Weights of a small mixture-of-experts language model, trained from scratch on English Wikipedia.
Size: 8 layers, width 640.
Experts: 24 experts in each of 8 layers, 512 squared ReLU neurons an expert, 3 picks a token, a softmax router.
Training: a variant of Muon for the experts, 1423M tokens.
Below are experts of layer 4 (counted from 0) of a mixture-of-experts language model. Rows are named router (the router's row for the expert), up (a neuron's input weights, with its number) and show model dimensions 256-383. Each number is 128 + 24 x the weight over its row's rms, rounded and kept within 0 to 255.
Before each expert's rows: "mostly gets" lists some tokens that are sent to it at least half of the time. This comes from a sample of Wikipedia text that the model never trained on.

# expert 10
mostly gets: "loan", "Note", "the", "Gls", "SI", " sq"
router [145  80 169 140 142 140 142 148 133 158 150 142 138  92 132 132 136 127 146 170 171  91 141  72 142 105 149 144  95 107 146 114 112 109 132  97  91 103 142 208 101 123 167 132 137  91 122 134 116 111 140 138 131 136  93 120  94 124 113  95 140 109 146  94 102 159 114 114 101 137 181 168 149 151  96 152 110 127 116 155  85 140 133 120 122  92 106  95 128 115 148  83 102 122 121 145  95  81 137 152 135 117 121 153 154 123 156 121 118 133 112 122 155  73 112 180 144 150 138 138  96 113 162 133 146 155 121 130]
up0 [118 106 167 127 148  88 111  88 109 127 123 151 130 110  51 114  95 163 138 123 136  81 132  95 158 166 125 101  88 146 128 144 108 105 131  95 120 120 130  85 129 118 156 187 132 159 125 107 193 127 132  99 160 137  72 126 150 135 122 123 152  91 121 130 124 157 154 130 135 115 114 122 118  71 101 135 107  59 149 136 151 141  98 115 122 144 105 102 109 102 154 145 122 119 104 108 135 145 140 103 123 137 138 103  87 140 120 127  88 168 151 133 112 145 122 110  82 139 108 109  65 145 137 133 105  90 122 100]
up1 [111 126 159 149 127  98 119 129 141 154 110  85 145 141 174 131 152 127 105  98 138 127  81 152 123 105 121 101 110 125 103 113  93 133 144 131 126 111 141 161 147 138 114 109 122 113 108 102 127 170 132 176 115 120  99 148 159 147  87  82 184 154 126 168 178  90 129 127 163 107 144  91 128  95 120 145 130 144 118 142 169 146 124 137 104 107  91  91 105 140 141 177 165 130 130 107 117 127  89 111 108 165 115 108 116 167 124 122 106 115 135 143 138 139 144 121 142 103 131 129 150 113 157 111 167 137 123 145]
up2 [121  99 135 122 128 100 114 161 136 175 147 109 103 142 105 144 115 146  93 139 137 145  99 151 117 166 161 139 127 126 143  66 146  78 126 101 159 152 126 102 111 116 145 140 119 147 137  89 134  97 105 106 121 141 131  89 146 128 116 116 110 107 125 154 123 108 157 140  61 140 146 127 129  89 126  99 210 163 133 125 120 124 145 113 129 125  89 160 154 154  81 105 149 139 105 145 130 144 127 121 130 157 132 159 114 134 138 138 110 142 115 134 105 117 121 134 159 117 113 117 145 148 137 141  96 108 110 148]
up3 [127 111 127 121 149 143 103 154 106 180 103 152 100 147 139 104 149 179 170 134 124 157 170 144 139 146 134  86 123  89 118 101 176  87 109 123 106 125 141 179 137 132 125 120 109 107 119 102 129 131 116 163 128 132 110 169 110 123 152 116 139 147 147 130 147 133 138 128 132 124 171 121 116  99 130 139 112 139 140 139 129 108 146 101 134 152 133  91 141  94  95 140 143 116 125 143 125 162  85 134 106 114 142 156 155 152 141 151 132 102 117 159 144 156 104 133 114 162 110  96 138 169 172  91  84 122 120 149]
up4 [129 130 150 105 122 157 126 139 130 136  96 142 166 120 158 120 120 108 152 111 126 114 102 109  94  91 147 119 115 125 162 132  95 151 166 111 114  78 150 120 117 103 129 120 152  98 141 110  95  91 152 159 167 126 109 135 147 148  97 143 120 111 189 137 130 148 129 134 140 127 107 135  72 111 149 112 127 148 112  99 185 184 107 121 190 142 121 135 115 132 124 142 168 152 122 148 117 116 164 119 141 103 139 131 102 147 147 148 157 115 151 151 160 119 107 120 169 103 164 131 138  98 131 140 118 122 104 149]
up5 [130 126 129 133  97  78 108 148 135 134 139 127 108 111  87 118  73 101 124 111 179 113 139 141 131 132 150 135 107 142 118 108 163 138 126 146 126 104 129 132 122 111  83 134 136 119 100 103 115 151  85 153 104 135 164 115 143 133 113 127 149 138 134  77 138 122 107 134 120 105 164 167 127  92  94 153 169 189 142  85 171 158 123  96 140 135  88 115 131 106 111 148 103 132 126 143 107 150 145 121 132 128 132 131 119 111 113  93 137  71 136 143 112 152 105 137  91  72 120 113 113 172 129 104 157 125 138 174]
up6 [104 145 133 124  89 106 118 108 139 150 125 135 130 141 152 168 148  95 180 145 125 110 130 116 117 134 107 114  75 123 121 130 137 129 159 141 143 106 120 116 122 144 140 115  91 142 162 144 154 112 147 138 113 162 143 104 134 117 137  96  94  80 128 116 133 136 117 128 129 104 120 121 142 152 185 160 162 126 123 153  96 178 160 116 136 109 113 191 130 156 102 130 111 111 116 138 142 127 104 156 118  61 139 123 152 122 138 119 150 117 102 130 135 114 180  91 144 149 150 125 157 135 146 106 124  92 141 120]
up7 [125 140 110  63 166 128  98 133 121 120  95 125 149 143  88 147 155 146 136  82  81 125 102  78  64 136 121 105 101  92 104 147 127 128 166 161 135 114 129 125  54 112 106 119 162 122  95 140 102 119 171 120 106 133 152 164 134 164 148 107 110 135 145 133 163 122 133  84 178  88 156 115 138 101 122 129 146 135 127 142 150 134 179  96 135 161 181 117 127 110 165 125 158 109 146 144 128 150 110 121  82 145 151 141 144 161 121 113  81 158 110 117 138 106 108 153 110 106 132 144 134 130 119 147 155 112 136 128]
up8 [130  94 156 137 107 153 131 156 133 101 109 104 118 119 132 130 111 121  90 143 121 167 117 121  93  89 172 102 110 158 113 165 149  90 136 144 162  96  88  61 116 107  61 115 141 137 117 149 120 134 157 111 139 175  91 129 145 104 126 129 166  99 127 150 161  67 113 149 135 143 119 105 123 141 101 124 114 106 136 121 154 153  96 120 142 104 117  80 102 134 106 146 156 193 110 123 130 100 133  90 140 129 157 131 134 134 180 154 132 113 165 177  96 100 131 134  78  96 114 131 130 106 125 127  95 145 118 152]
up9 [124 114 121 154 121  85 115 130 141 188 148 142 129 118 116 120  92 152  83 128 156 145 138 128 143 101 116 104 112 112 136 129  97 106 112 137 144 100 112 103 114 164 139 140 120 124 149 135 110 144 172  99 147 112 121  74 158 136 119 148 187 111 117 136 146 163  87  99 165 104  96 102 155 119 124 140 144 142 141 136 139 167 151 163 101 114 139 138 135 111 103 104 153 112 133 134 157 137 116  97 116  92  93 119 132  96 134 126 113  97  97 126  96 182 152 115 126 138 104 134 110 158 135 144 132  86 120 113]
up10 [126 148 156 145 126 119 142 137 150 142 149  98 142 103 122 128 104 118 146 121 100 112 175  65 100 120 148 137 170 179 129 114 101 119 129 122 133 112 128 105  96 150 127 138 119 115 152 143 135 113 132 114 195 173 162  99 113 148  99  91 135 135 132 127 161 123 107 133 113 110 127 142 109 122 146 119 110 105 133 155 109 146 117 147  78 164 141 153 141 137 115 144 153 177 137 136 144 111 161 115  83 139 112 151 177  97 105 102 132 139 163 179 103 127 167 121 124 111 113 111 143 145 110 157 112 148 122 139]